python train.py --num_hidden_layers=10 --hidden_size=384 --n_experts=32 --experts_per_token=2 --d_expert=288 --d_shared_expert=256 --hidden_act="clamped_swiglu" --moe_layers=[0, 1, 2, 3, 4, 5, 6, 7, 8, 9] --router_score="sigmoid" --normalize_top_k=false --routed_scale=1.0 --balance_loss=0.000702 --balance_bias=true --init_std_router=0.00602 --lr_router=0.000893 --vocab_size=50257 --norm="rmsnorm" --norm_eps=1e-06 --tie_word_embeddings=false --optimizer="muon_variant" --learning_rate=0.00943 --beta1=0.9 --max_grad_norm=1.0 --batch_tokens=65536 --max_seq_len=1024 --train_tokens=1112000000 --max_steps=16968 --dataset="wikipedia_en"
Below are experts of layer 6 (counted from 0) of a mixture-of-experts language model. Rows are named router (the router's row for the expert), gate (a neuron's input weights, with its number), up (a neuron's input weights, with its number) and show model dimensions 192-255. Each number is 50 + 15 x the weight over its row's rms, rounded and kept within 0 to 99.
Before each expert's rows: a language model's description of what the expert responds to. This comes from a sample of Wikipedia text that the model never trained on.

# expert 31
Description: Clause-starting pronouns. Pronouns and relatives starting a clause after a comma or period, such as he, it, which, who, often in census demographics text.
router:45 62 53 36 26 45 70 64 32 17 44 64 24 46 47 48 79 46 75 41 43 32 48 40 70 60 56 77 79 57 52 49 49 65 52 63 47 49 59 65 60 35 78 47 32 54 66 55 71 43 66 88 54 35 63 35 47 54 64 47 52 66 42 38
gate0:45 43 70 37 69 60 65 35 31 45 54 35 45 43 49 66 63 63 58 52 29 47 50 53 60 59 39 68 53 48 66 40 63 39 67 59 33 47 31 73 49 42 42 41 33 65 58 37 62 24 26 65 43 47 60 77 55 69 44 58 72 31 49 46
up0:65 23 70 43 58 59 65 38 60 38 56 37 38 37 47 57 43 82 54 59 21 30 32 50 44 68 41 61 28 72 66 38 68 42 75 57 29 53 34 67 63 35 48 56 44 80 46 65 50 28 23 73 53 51 58 72 59 58 38 49 74 38 53 48
gate1:54 38 31 38 68 23 68 45 51 51 58 63 62 60 71 62 60 60 46 39 50 57 52 46 53 85 58 33 26 50 61 50 42 49 43 73 37 72 31 36 24 42 57 57 56 50 47 52 37 59 46 45 53 45 28 43 72 36 38 73 63 56 78 68
up1:33 40 31 35 55 41 77 66 44 41 48 63 54 45 63 50 25 55 41 30 48 31 62 42 47 48 53 46 35 52 51 47 29 51 17 63 34 47 48 46 41 24 53 78 62 40 44 21 68 51 45 32 61 47 37 33 76 43 51 76 32 64 83 48
gate2:71 50 66 47 65 68 46 43 32 48 36 54 56 45 40 22 44 44 71 35 07 56 46 30 48 50 62 52 44 45 34 42 43 77 45 72 45 54 52 43 24 36 66 24 44 42 57 55 36 55 34 71 64 52 70 43 40 78 52 65 54 60 73 14
up2:48 42 74 62 56 71 26 67 36 55 41 42 40 23 59 28 42 45 65 34 31 52 55 35 40 58 57 34 19 65 57 53 38 74 57 53 40 62 52 70 44 30 45 28 35 31 44 61 57 66 26 91 79 53 54 28 44 65 66 63 57 73 60 10
gate3:15 63 38 71 63 44 35 42 51 61 26 46 38 68 45 50 64 63 44 51 48 32 47 43 47 57 49 46 33 67 35 42 61 00 56 36 36 60 76 40 53 60 44 42 62 45 58 56 52 51 42 49 49 52 60 50 72 61 62 08 52 69 57 40
up3:26 61 45 74 68 57 53 41 57 49 32 33 70 76 43 50 54 34 66 46 38 27 45 50 31 58 41 82 23 60 51 38 33 18 38 30 51 48 56 11 61 29 57 53 40 30 64 40 71 31 69 34 44 36 76 56 69 65 79 23 17 65 38 51
gate4:49 51 43 58 27 88 49 53 84 42 86 57 45 44 34 33 47 53 83 40 58 47 39 55 66 52 39 57 49 53 49 42 60 47 31 39 66 48 53 41 22 50 49 36 28 59 35 57 34 46 42 42 46 29 55 65 36 31 35 38 98 68 37 34
up4:38 26 35 59 31 97 51 69 70 51 45 44 65 44 33 11 46 36 69 24 64 32 39 48 76 76 57 55 52 53 81 72 53 59 27 55 46 52 65 50 31 67 58 43 43 75 39 55 50 42 50 26 53 48 55 54 17 40 35 43 72 56 51 38
gate5:69 51 32 52 28 47 62 38 42 35 34 58 39 49 49 29 77 71 40 45 56 46 49 63 17 56 62 64 59 41 63 48 50 74 51 56 57 64 81 37 67 60 96 36 38 54 64 62 77 29 44 58 41 61 55 62 54 37 57 41 63 51 36 67
up5:33 38 47 56 44 48 42 27 41 61 29 50 42 73 64 52 99 59 43 50 56 43 36 57 42 78 46 33 63 28 73 33 74 71 52 65 58 69 58 33 59 51 99 28 51 56 72 42 76 27 37 55 30 49 60 51 52 36 33 38 38 40 48 51
gate6:71 42 35 44 35 70 49 57 63 55 39 51 40 50 53 61 34 45 78 42 58 58 45 76 63 58 69 65 61 57 70 41 56 57 52 53 78 34 32 44 68 38 70 57 69 72 40 23 64 78 39 51 56 28 43 42 51 50 59 51 71 45 20 44
up6:64 39 44 70 50 38 43 45 60 45 19 49 49 45 39 57 17 61 64 62 38 52 60 63 35 39 49 37 63 73 56 38 65 36 62 76 79 43 58 37 66 60 35 59 51 74 18 31 66 70 45 50 44 33 57 62 57 50 25 77 54 77 49 52
gate7:60 26 76 36 38 58 54 59 54 50 58 44 35 40 43 58 36 61 68 48 55 60 47 55 34 67 31 78 88 62 34 41 63 31 58 37 30 54 27 50 37 60 36 45 59 37 43 51 54 52 51 42 70 16 81 56 52 69 50 45 62 81 41 38
up7:51 25 45 63 56 56 43 75 42 50 50 51 38 43 44 58 49 86 58 47 47 41 24 44 49 54 26 50 53 45 26 36 67 31 43 53 39 66 45 47 16 45 50 61 59 57 56 61 52 59 58 30 53 46 83 54 64 42 48 68 58 60 29 38
gate8:53 59 45 32 44 31 33 64 48 38 69 62 58 49 37 57 58 62 32 51 27 59 16 54 16 69 51 46 42 32 68 29 72 55 54 41 46 66 37 68 59 52 55 88 51 44 49 41 48 34 54 30 38 49 35 46 37 44 66 60 42 27 45 55
up8:35 44 32 37 42 49 43 68 33 40 44 74 70 62 31 52 60 42 34 49 32 65 40 41 16 64 39 48 54 41 55 35 60 52 62 33 37 73 33 69 39 65 59 81 53 50 36 35 62 49 59 20 31 20 60 40 42 47 57 42 49 27 49 53
gate9:32 52 41 38 28 39 48 75 43 38 54 61 72 22 21 62 42 63 53 52 28 34 48 54 45 33 44 37 58 58 50 74 54 44 52 66 22 40 73 44 38 37 50 51 42 61 41 42 33 52 55 82 56 53 83 45 76 79 64 51 58 69 63 55
up9:32 59 72 49 28 49 45 73 50 61 62 44 55 56 32 50 43 57 44 69 23 56 59 72 34 60 75 60 37 69 75 36 64 79 46 42 52 54 33 48 39 60 37 24 49 54 68 47 61 64 36 61 59 45 85 35 42 57 50 53 74 71 45 75
gate10:58 57 34 30 49 45 80 62 37 29 65 90 31 42 88 27 50 54 68 60 62 59 25 84 62 18 64 66 34 86 70 39 50 27 37 73 51 78 43 42 50 35 42 73 31 43 59 66 58 45 28 50 71 20 37 61 63 51 49 65 66 44 65 54
up10:63 75 27 60 55 42 48 51 41 52 51 79 40 32 67 45 42 55 55 50 51 87 57 58 64 10 62 81 27 75 55 51 50 41 56 55 87 88 48 43 43 52 43 39 15 46 62 56 48 52 61 68 58 19 58 44 64 53 23 42 52 44 77 62
gate11:73 50 62 38 42 50 63 53 63 42 50 24 77 23 57 41 77 42 45 47 33 62 66 59 25 69 60 52 39 48 59 67 48 47 37 44 53 47 36 03 38 50 38 82 55 36 40 67 50 79 44 67 12 46 66 48 28 48 28 57 55 34 43 73
up11:36 28 44 45 59 41 46 49 55 58 60 48 51 73 42 60 46 61 61 39 49 77 37 70 32 53 92 61 42 68 90 57 24 66 82 63 66 62 42 34 48 32 51 56 81 67 38 49 77 93 27 46 25 69 60 55 45 45 46 61 36 43 37 44
gate12:62 53 38 56 60 53 45 39 52 51 32 50 66 28 43 64 39 63 44 23 47 52 49 46 51 64 67 68 75 40 63 72 42 44 61 47 55 27 58 66 65 52 40 42 22 53 66 64 86 43 61 57 43 55 29 66 52 47 41 62 68 62 64 33
up12:49 46 47 29 83 53 35 52 54 61 62 33 46 36 48 54 45 29 47 35 46 21 57 84 39 59 31 41 33 55 36 40 55 59 67 71 56 44 57 55 57 52 23 37 63 69 66 33 61 68 80 60 77 43 40 38 31 45 24 50 78 39 70 39
gate13:42 60 26 65 30 77 54 47 51 22 49 43 44 51 49 48 26 53 50 19 33 36 68 44 36 63 39 40 54 29 42 32 33 44 39 68 54 44 38 24 44 61 47 47 30 41 64 39 42 37 61 57 49 49 45 37 45 55 27 12 39 22 57 38
up13:71 41 62 57 30 76 43 46 61 75 29 35 40 25 52 63 62 53 42 12 60 34 58 59 68 58 63 51 68 54 34 09 12 47 66 28 52 47 56 47 44 46 56 65 44 72 69 59 99 53 70 36 99 15 57 50 73 51 74 54 48 30 62 39
gate14:42 46 46 32 24 47 57 31 69 54 51 50 83 54 69 73 52 55 49 41 42 66 37 52 42 69 51 45 77 60 11 54 39 65 48 31 76 54 37 35 30 74 40 58 54 48 36 52 36 48 41 51 51 36 47 46 37 40 46 40 38 42 35 45
up14:29 28 34 32 39 52 59 16 82 56 40 53 58 24 44 66 73 51 51 39 44 77 58 41 59 72 49 60 83 49 40 65 62 60 48 66 63 37 59 24 42 72 68 62 47 59 33 69 54 36 30 35 22 46 61 24 27 47 16 26 35 48 52 33
gate15:57 30 55 42 47 40 32 77 34 39 42 56 42 85 32 70 55 41 61 42 69 55 56 51 42 69 47 60 62 31 26 39 42 64 65 70 18 41 57 42 20 76 42 42 83 38 79 53 61 37 40 70 43 50 55 56 53 54 39 22 57 43 68 48
up15:48 25 55 57 58 40 26 55 58 25 51 61 59 75 57 50 72 58 57 11 60 63 52 76 66 70 29 72 45 34 32 22 38 38 45 88 26 58 53 44 11 72 49 52 75 49 58 69 76 29 72 85 40 55 59 56 36 73 62 05 36 37 31 68
gate16:21 53 54 46 68 25 36 51 43 71 67 61 64 36 68 76 61 58 80 27 52 77 38 41 50 33 64 74 28 33 58 33 44 57 65 38 37 53 25 44 51 44 50 76 54 43 66 26 55 36 51 50 56 25 53 80 71 53 30 55 70 51 08 34
up16:32 56 62 59 46 41 50 32 57 52 52 58 82 45 73 43 43 71 60 38 34 75 44 25 51 48 53 63 19 52 44 57 21 46 55 59 54 49 20 57 58 39 57 64 49 42 53 54 46 36 32 37 41 28 42 66 61 79 40 54 44 48 27 73

# expert 10
Description: Narrative action verbs. Past-tense and -ing action verbs and their particles in biographies and plots, such as moved, went, died, leading, out, up.
router:74 56 28 53 62 63 64 61 27 36 36 54 51 35 70 24 50 58 54 45 48 57 39 45 46 45 28 40 47 38 50 59 25 58 32 57 42 44 88 43 55 69 48 47 48 47 40 60 68 37 50 56 00 53 50 52 25 43 65 33 55 57 55 76
gate0:49 64 41 30 73 61 57 89 27 47 32 16 75 43 41 60 55 11 45 62 62 84 51 34 61 43 36 47 57 65 43 52 29 59 48 35 38 42 38 55 48 60 40 37 63 17 71 47 54 60 67 79 42 23 62 32 60 67 57 57 35 55 52 64
up0:59 64 16 27 82 45 30 79 43 34 37 43 45 67 46 41 49 53 39 53 48 56 42 42 45 36 81 41 48 63 46 64 52 56 64 32 52 51 39 40 56 42 57 63 45 31 35 35 71 77 62 61 53 41 72 46 48 76 66 76 35 52 54 58
gate1:68 54 31 31 57 33 42 57 49 47 56 66 64 43 67 39 82 34 61 43 99 65 52 24 33 54 71 37 39 48 43 55 36 47 34 47 56 62 50 41 40 65 62 46 55 79 62 71 52 25 70 34 41 41 58 37 37 39 49 47 15 30 48 43
up1:46 51 39 23 49 31 44 28 63 51 54 89 27 23 65 37 49 49 60 25 33 42 41 51 07 44 33 55 37 73 60 23 34 43 63 22 53 58 37 62 33 59 69 58 49 42 50 27 71 57 50 19 63 78 56 48 21 44 60 48 69 56 59 39
gate2:59 53 43 50 35 54 47 50 46 52 69 58 43 52 59 52 35 65 44 35 62 38 58 45 48 68 29 60 28 57 35 27 54 51 38 47 50 37 55 56 49 34 70 56 59 65 55 63 49 37 42 50 38 36 52 39 70 24 55 55 53 62 34 61
up2:44 58 35 72 59 42 67 39 27 04 75 42 65 29 40 35 27 70 40 37 70 37 50 56 57 62 54 60 37 64 29 35 38 65 57 40 42 34 49 36 41 28 57 50 42 30 59 52 53 59 47 39 20 27 42 42 69 40 53 39 51 53 47 40
gate3:37 69 52 51 50 31 46 58 28 62 46 39 67 80 69 51 24 66 70 44 59 52 53 40 43 43 40 42 62 61 25 76 64 47 56 68 47 57 27 38 60 22 46 45 48 85 43 37 49 51 70 48 74 41 70 38 19 50 35 51 76 51 44 44
up3:39 17 50 56 96 07 56 69 51 53 35 42 46 70 88 71 33 61 47 58 40 55 67 33 47 38 56 49 51 42 33 59 65 46 43 32 48 51 16 39 53 24 61 27 56 86 53 75 47 49 32 25 81 59 41 70 22 76 24 64 46 37 51 49
gate4:79 41 43 37 46 33 67 16 62 49 56 43 38 35 44 55 44 55 55 30 36 43 33 40 34 43 23 70 83 05 67 32 45 65 50 39 52 47 64 51 48 76 66 58 43 73 32 66 59 64 38 22 15 52 34 67 45 47 54 52 71 15 39 71
up4:65 41 41 40 28 36 48 24 72 66 39 54 31 41 38 54 54 58 41 59 28 37 41 38 45 54 55 44 68 23 66 25 59 67 59 52 26 60 44 60 58 79 61 67 28 48 51 61 53 40 53 22 43 35 42 82 65 39 68 67 59 26 52 55
gate5:73 37 63 64 32 44 51 38 76 35 50 54 58 46 52 67 63 52 25 62 56 57 64 34 76 49 40 31 46 32 97 38 23 38 32 49 26 72 73 53 45 75 48 64 23 38 42 77 38 52 29 27 39 64 43 59 54 67 60 41 37 42 61 46
up5:36 89 32 59 51 67 57 26 45 93 52 40 69 32 39 54 38 56 95 86 22 54 36 65 46 23 80 50 52 45 51 55 57 21 50 57 45 36 80 46 53 23 43 38 52 67 57 55 66 72 33 60 54 58 48 44 65 69 52 59 48 44 40 47
gate6:61 54 36 35 62 59 35 66 13 67 27 46 74 64 44 72 31 40 42 58 30 47 33 69 86 55 27 71 41 79 32 63 39 47 53 47 76 33 34 43 45 49 56 50 54 27 25 33 47 41 65 21 36 60 32 59 44 42 49 64 75 84 70 16
up6:47 53 47 45 53 34 48 62 29 37 33 43 53 74 42 49 50 49 37 33 31 61 38 51 54 51 25 63 60 95 41 55 36 46 31 34 50 54 28 49 37 50 60 75 77 26 34 42 62 45 40 39 14 91 58 59 70 46 43 47 84 73 65 47
gate7:70 77 43 56 44 33 39 58 32 46 37 77 55 57 44 12 32 59 27 45 49 56 61 24 63 34 50 73 68 52 57 36 33 30 47 44 75 52 75 64 26 32 44 23 81 50 12 66 56 59 41 51 29 35 38 72 39 53 52 62 48 55 67 60
up7:85 55 46 34 28 56 36 46 44 58 59 48 58 51 38 42 38 77 21 50 21 45 55 66 45 55 65 54 75 64 52 55 35 34 49 50 49 32 54 51 37 27 50 40 48 32 46 56 56 48 44 36 33 43 66 37 26 77 55 37 48 49 64 48
gate8:33 57 47 27 36 56 35 88 43 09 68 41 45 30 48 31 53 67 79 35 54 48 59 20 64 51 59 76 55 51 45 40 51 61 70 26 40 45 43 28 39 65 51 57 56 70 37 54 64 84 37 58 33 51 60 54 76 30 49 46 59 43 69 32
up8:59 57 35 39 40 86 45 88 32 22 48 52 47 47 53 60 44 51 59 71 32 56 55 34 81 75 20 62 38 44 41 39 64 46 67 28 37 59 52 24 65 63 35 31 41 60 51 40 61 79 56 63 45 58 57 54 69 23 36 52 68 29 47 26
gate9:30 25 45 38 53 47 42 53 44 48 45 59 56 45 32 42 70 43 46 66 67 52 34 49 53 46 74 49 78 63 43 56 44 19 78 59 69 42 84 59 72 64 60 66 74 53 42 40 34 74 37 60 45 33 55 35 40 74 62 44 55 40 36 26
up9:51 40 45 30 51 50 64 70 45 63 40 37 49 44 45 35 48 35 33 34 59 34 30 55 34 48 42 77 57 59 76 55 46 25 70 74 64 49 53 33 65 57 47 54 50 55 50 25 37 27 63 48 62 43 57 04 58 56 48 28 46 31 19 33
gate10:50 65 20 64 72 43 63 85 42 50 44 48 67 51 80 57 29 79 67 49 66 69 41 40 53 44 45 65 51 33 64 45 64 52 21 34 21 41 50 30 49 38 45 80 62 42 58 44 64 31 46 70 46 48 21 50 69 56 38 43 51 45 34 79
up10:51 50 75 34 67 70 58 41 70 53 37 33 86 70 55 51 60 66 39 55 70 59 30 41 60 30 28 53 49 39 71 76 50 69 52 48 39 49 63 37 46 59 45 73 42 50 28 44 69 64 32 72 58 49 29 24 78 46 34 66 66 51 56 84
gate11:52 57 61 62 44 26 41 60 25 47 75 56 67 43 63 46 47 56 50 46 23 51 42 47 59 69 35 63 75 16 48 43 99 49 29 46 50 29 66 40 62 37 72 67 71 36 59 64 67 49 52 61 47 34 40 44 54 52 55 63 48 34 62 78
up11:70 49 47 57 21 53 47 52 59 69 43 35 49 61 58 41 55 80 46 19 47 49 65 52 62 35 29 64 59 17 51 36 74 26 50 60 23 42 66 60 27 47 60 67 33 22 64 34 57 69 41 27 46 42 26 54 56 61 59 38 50 39 63 78
gate12:49 74 50 60 37 35 60 79 45 60 42 58 51 48 43 56 69 66 94 63 65 17 47 60 66 47 32 61 44 38 53 57 49 31 31 41 42 59 33 54 43 64 45 60 50 60 65 55 50 53 40 46 48 57 37 37 35 73 44 22 60 47 57 60
up12:35 57 45 67 67 40 66 58 44 63 62 61 30 36 53 71 56 81 52 62 45 51 63 67 68 48 57 54 40 47 47 43 44 44 29 68 29 30 53 55 55 48 38 47 33 45 74 57 57 51 34 30 60 52 29 63 36 67 64 41 56 78 56 43
gate13:85 77 60 37 73 38 83 52 35 75 54 43 86 52 76 64 59 65 73 61 54 42 75 52 67 39 19 16 45 30 30 52 45 34 55 49 48 58 42 83 42 56 33 73 41 69 38 50 48 43 53 65 41 57 62 42 32 49 46 51 41 50 58 90
up13:54 63 48 22 60 41 68 33 43 41 44 48 57 66 76 66 54 68 50 40 52 65 58 71 55 42 37 33 70 22 59 44 50 59 58 37 42 58 45 67 64 66 38 76 57 72 39 45 47 50 56 72 44 49 80 15 44 67 74 66 57 75 66 57
gate14:56 64 52 50 57 33 46 46 41 26 64 55 55 23 51 58 41 30 36 60 56 45 30 47 55 51 60 52 45 38 30 35 23 63 34 41 65 70 22 29 37 51 39 24 60 43 24 49 67 42 61 61 25 89 46 43 51 32 33 52 38 51 66 40
up14:58 68 50 59 46 10 55 52 27 37 20 54 49 26 56 65 78 61 26 41 53 65 49 52 49 59 41 38 54 14 18 26 34 60 49 56 80 58 25 45 44 63 45 46 48 50 34 60 48 18 52 44 32 55 55 25 44 43 50 51 52 27 38 67
gate15:37 58 39 62 46 27 59 38 47 54 62 48 60 49 61 46 53 36 85 39 87 60 55 59 69 50 57 39 40 51 69 46 40 36 51 60 26 66 50 41 47 32 69 48 44 31 57 67 52 74 62 58 33 38 44 38 67 66 50 60 57 33 74 37
up15:46 24 44 67 37 41 39 44 48 38 59 64 65 58 59 40 46 23 55 35 77 48 67 54 33 65 52 33 58 78 40 48 45 60 37 39 21 65 30 49 54 50 48 39 74 43 61 55 72 61 64 46 37 19 55 25 86 60 34 60 60 47 62 50
gate16:35 57 51 23 53 71 47 78 50 35 32 53 42 57 43 80 66 53 65 66 53 67 33 39 43 55 58 87 49 54 62 38 28 40 66 38 35 52 58 54 49 63 61 83 64 33 35 27 59 45 41 78 56 76 79 51 53 59 35 46 72 38 38 53
up16:65 46 20 54 56 52 64 48 58 18 57 24 52 65 74 57 37 74 63 77 39 41 21 59 38 60 28 68 27 46 40 62 29 54 50 35 50 74 64 57 57 63 49 68 53 60 72 11 57 44 62 70 52 57 48 53 64 52 43 43 45 55 42 62

# expert 15
Description: Copular and main verbs. Main verbs after a subject, mostly was, is, were, be, became, plus verbs like depend, works, noted.
router:43 47 13 56 60 67 38 50 23 49 34 40 55 43 39 38 64 55 30 30 10 62 55 41 37 54 60 68 59 53 41 44 55 50 36 48 03 45 47 49 44 36 53 49 25 64 32 29 46 41 47 67 62 31 66 76 36 46 53 59 88 63 64 66
gate0:67 54 54 53 54 38 42 34 40 19 52 64 37 67 22 67 45 30 39 61 35 17 57 33 45 67 54 57 29 53 46 63 39 40 69 28 52 63 38 70 59 71 58 25 54 49 59 52 55 59 38 37 62 54 55 36 70 75 43 74 58 35 43 28
up0:36 58 37 32 65 64 42 68 30 48 51 50 70 59 56 54 47 52 20 41 38 47 60 61 69 67 60 41 51 66 30 50 55 46 58 39 62 65 36 46 59 46 26 24 37 73 71 47 56 76 49 66 80 48 46 57 32 61 55 56 53 55 79 61
gate1:76 60 60 71 47 69 54 75 59 37 38 18 54 51 55 61 56 41 37 31 54 60 42 15 63 09 56 53 41 59 34 43 65 22 41 74 47 51 33 42 59 62 52 42 70 70 45 37 60 33 34 80 25 42 49 33 68 44 50 62 27 62 30 36
up1:76 46 40 65 50 74 53 52 51 33 62 54 49 48 44 61 35 79 22 46 39 50 51 04 68 38 60 46 44 71 50 37 55 56 39 58 52 67 59 27 39 48 41 45 54 65 34 55 56 28 66 69 40 67 60 47 69 62 57 51 41 39 26 36
gate2:30 40 47 33 54 27 61 66 47 50 36 26 42 30 54 54 49 31 40 35 66 57 60 68 38 44 45 62 43 37 50 50 86 56 48 59 31 28 62 57 40 28 52 45 38 51 69 59 59 23 84 52 18 57 48 58 66 54 17 52 64 55 69 56
up2:34 02 64 37 42 50 57 80 41 57 34 38 45 43 60 32 75 31 61 51 64 46 75 59 38 53 50 63 43 26 55 42 61 65 40 62 35 34 54 47 43 42 36 69 63 37 48 63 47 28 62 22 27 50 60 60 67 67 22 68 32 59 36 67
gate3:80 63 50 66 35 50 45 44 42 50 58 32 52 50 31 79 55 02 51 68 54 61 50 38 51 59 63 66 52 63 62 32 60 56 08 37 47 52 51 50 32 51 70 70 40 67 54 37 59 47 71 70 73 35 54 70 58 40 60 70 61 46 44 56
up3:43 79 48 56 41 47 52 52 17 64 50 39 44 60 42 60 51 66 49 40 96 57 44 54 40 39 62 24 41 40 50 46 55 79 17 44 78 16 44 12 24 76 42 36 59 70 57 37 66 34 55 38 58 71 32 53 75 49 49 64 54 70 48 26
gate4:31 64 65 57 45 28 50 68 49 61 46 46 44 52 38 23 59 66 74 43 45 15 47 76 74 32 62 41 46 41 56 31 32 47 46 42 22 48 53 45 58 18 59 64 49 74 49 38 51 64 39 52 81 49 48 41 54 64 78 53 13 38 29 46
up4:31 51 59 41 57 42 59 64 45 67 50 60 31 48 56 36 57 53 95 54 37 36 52 91 54 50 63 41 61 51 31 45 23 60 74 45 22 71 57 71 56 25 60 58 37 65 36 43 66 54 62 57 78 57 66 60 33 66 60 65 27 49 29 20
gate5:70 32 32 65 54 51 43 70 33 55 68 35 32 22 64 32 82 44 37 59 64 48 59 44 68 60 27 29 74 25 54 71 57 52 44 59 45 38 64 62 44 90 62 57 52 71 53 69 53 63 46 40 63 32 49 59 40 41 29 76 07 66 43 55
up5:61 35 62 47 64 55 74 66 74 62 30 47 46 57 58 76 42 48 58 53 50 54 38 77 49 57 73 46 31 69 41 45 55 56 49 38 43 66 42 41 57 28 68 67 50 28 42 49 16 50 40 50 37 46 56 54 38 65 77 46 64 57 32 50
gate6:30 44 35 42 76 61 41 41 53 54 45 24 49 34 37 49 54 62 39 60 34 59 48 18 51 74 62 44 43 38 38 49 28 41 66 60 53 61 36 30 57 33 59 43 51 45 76 42 47 28 30 24 41 45 60 64 32 19 49 71 49 30 39 42
up6:80 58 58 47 48 68 30 56 56 60 43 67 72 30 48 49 71 47 64 50 60 59 58 47 61 75 46 56 83 27 55 71 55 39 66 40 63 52 42 41 68 53 51 40 50 39 48 47 64 67 47 54 51 45 56 55 39 25 58 64 54 15 21 36
gate7:65 23 96 31 81 60 46 73 44 35 31 48 59 51 45 45 53 36 56 61 36 48 52 30 63 67 38 63 74 59 40 80 54 39 57 30 56 24 65 50 68 70 55 49 47 59 56 48 79 39 61 51 19 70 55 48 66 35 37 48 18 54 37 51
up7:66 39 08 56 25 60 48 29 57 55 41 52 66 42 62 74 50 75 58 57 35 47 55 44 30 61 64 51 62 46 63 34 65 74 65 43 42 61 49 29 55 57 58 68 46 38 27 31 33 31 39 47 65 23 56 80 69 55 65 51 57 41 67 19
gate8:36 66 59 66 66 49 38 38 39 30 36 36 58 45 27 80 39 50 47 43 88 58 32 40 52 55 51 28 21 46 64 46 32 70 40 41 51 59 59 05 84 44 49 29 48 27 57 51 63 47 75 66 66 42 59 56 39 35 26 66 63 56 77 72
up8:71 72 54 42 60 53 60 43 38 69 67 46 62 50 37 55 51 65 62 54 57 37 45 53 15 44 68 45 44 47 61 22 42 52 39 34 58 52 57 12 50 40 57 23 53 51 51 46 62 67 68 58 73 43 58 35 74 65 45 49 79 77 73 53
gate9:56 61 22 43 53 54 69 10 29 69 40 70 49 45 51 24 42 47 62 26 47 80 37 45 58 45 32 71 50 52 68 44 66 36 41 34 19 63 46 43 47 41 61 62 23 43 45 45 48 43 53 53 65 54 59 36 70 58 56 45 52 65 39 36
up9:60 60 42 37 42 63 62 36 33 82 29 53 40 30 35 42 39 38 69 62 53 54 48 51 51 48 31 71 67 48 76 69 54 57 39 47 19 74 38 58 42 67 63 62 29 20 46 67 42 41 50 48 62 31 54 41 67 42 67 68 42 56 34 52
gate10:57 57 25 39 36 44 08 36 44 42 57 57 39 35 37 35 78 57 45 22 63 65 44 32 46 53 52 60 61 44 48 50 47 60 66 47 48 35 45 54 58 56 90 60 51 79 47 24 67 50 58 35 48 41 17 46 44 24 11 22 53 55 53 47
up10:41 73 56 57 41 57 40 41 34 60 68 42 39 38 56 62 42 64 38 24 33 40 62 30 66 62 68 60 80 55 52 57 55 41 53 40 67 57 44 68 40 29 70 67 47 57 09 40 50 55 44 75 61 46 42 24 79 57 47 46 71 85 65 32
gate11:35 17 42 44 85 47 62 38 52 61 25 61 74 63 48 53 56 41 55 41 65 73 13 52 27 62 34 60 38 44 26 50 34 36 56 59 31 35 28 45 57 45 61 81 40 54 49 45 52 65 45 38 49 42 59 67 34 48 37 56 56 33 38 74
up11:72 41 67 67 55 46 53 47 62 36 53 60 60 61 64 65 59 34 72 50 53 60 34 40 52 44 70 53 59 67 40 38 45 45 41 79 49 36 31 64 37 42 53 47 34 35 55 26 54 59 44 33 53 33 46 62 52 39 47 49 50 09 51 46
gate12:60 71 48 57 49 35 54 64 31 75 50 59 42 52 57 57 50 59 53 63 45 51 46 66 32 40 37 80 51 06 40 48 41 47 47 50 33 46 63 52 43 63 87 52 54 49 65 51 34 28 71 50 57 50 47 83 35 70 51 57 39 11 45 68
up12:48 54 70 47 50 42 44 51 35 84 46 43 46 52 65 52 36 42 37 71 27 46 65 66 48 67 59 79 44 18 46 46 34 56 54 45 32 74 30 48 48 69 54 59 72 38 34 33 43 46 57 51 53 57 71 77 40 82 76 63 34 43 59 62
gate13:52 57 49 57 28 35 49 43 37 48 37 20 44 65 46 29 75 25 37 29 41 46 43 49 52 84 49 48 10 69 61 72 48 52 32 87 45 59 50 44 45 44 48 54 76 58 54 45 64 62 64 41 68 52 66 53 30 44 50 55 62 45 61 52
up13:41 33 40 15 71 79 72 27 46 55 51 82 71 60 45 50 45 49 50 37 36 47 45 45 42 42 36 47 32 64 53 43 37 48 57 70 23 66 36 38 43 57 72 57 54 38 25 24 49 48 54 34 58 51 53 45 50 29 45 38 68 18 66 54
gate14:52 59 55 54 33 34 49 76 58 75 33 27 40 37 58 47 72 21 52 59 55 24 43 46 42 71 53 69 58 42 76 42 52 57 54 36 20 30 60 12 26 42 48 54 38 56 60 60 62 61 84 85 74 42 46 45 51 44 57 56 56 55 73 64
up14:13 66 60 86 36 56 28 84 65 68 42 32 48 43 55 54 71 55 70 33 57 36 28 66 23 62 45 75 37 89 37 31 64 40 55 24 39 37 57 11 55 73 34 58 36 70 70 40 29 73 69 61 83 30 57 43 34 70 79 41 46 49 38 41
gate15:17 68 52 49 31 33 44 43 31 63 42 51 61 20 45 31 42 62 48 36 46 52 50 32 45 58 43 48 78 44 58 58 45 50 79 40 36 36 35 30 31 37 35 54 69 39 44 47 74 73 19 28 51 51 63 41 52 21 48 35 60 48 23 50
up15:57 82 39 38 24 33 44 53 47 68 38 41 51 30 53 41 27 69 52 38 41 37 49 44 54 61 54 26 76 57 52 51 41 54 64 54 32 55 25 49 37 34 50 62 55 33 45 40 77 55 42 37 51 32 42 54 33 22 41 20 65 63 38 60
gate16:22 52 49 61 46 18 57 56 57 25 27 57 51 52 36 52 12 39 44 41 68 39 56 51 68 76 60 46 45 35 51 37 45 60 38 40 37 63 55 63 71 50 79 59 17 61 61 60 64 37 25 37 46 66 46 60 39 59 28 21 25 60 62 41
up16:25 52 70 45 56 33 64 53 76 50 39 59 29 53 60 52 38 53 42 50 69 56 79 36 69 47 65 45 46 24 53 45 49 62 30 45 42 53 35 65 72 52 60 41 38 66 72 64 39 31 15 45 53 55 51 61 61 56 55 49 26 41 35 50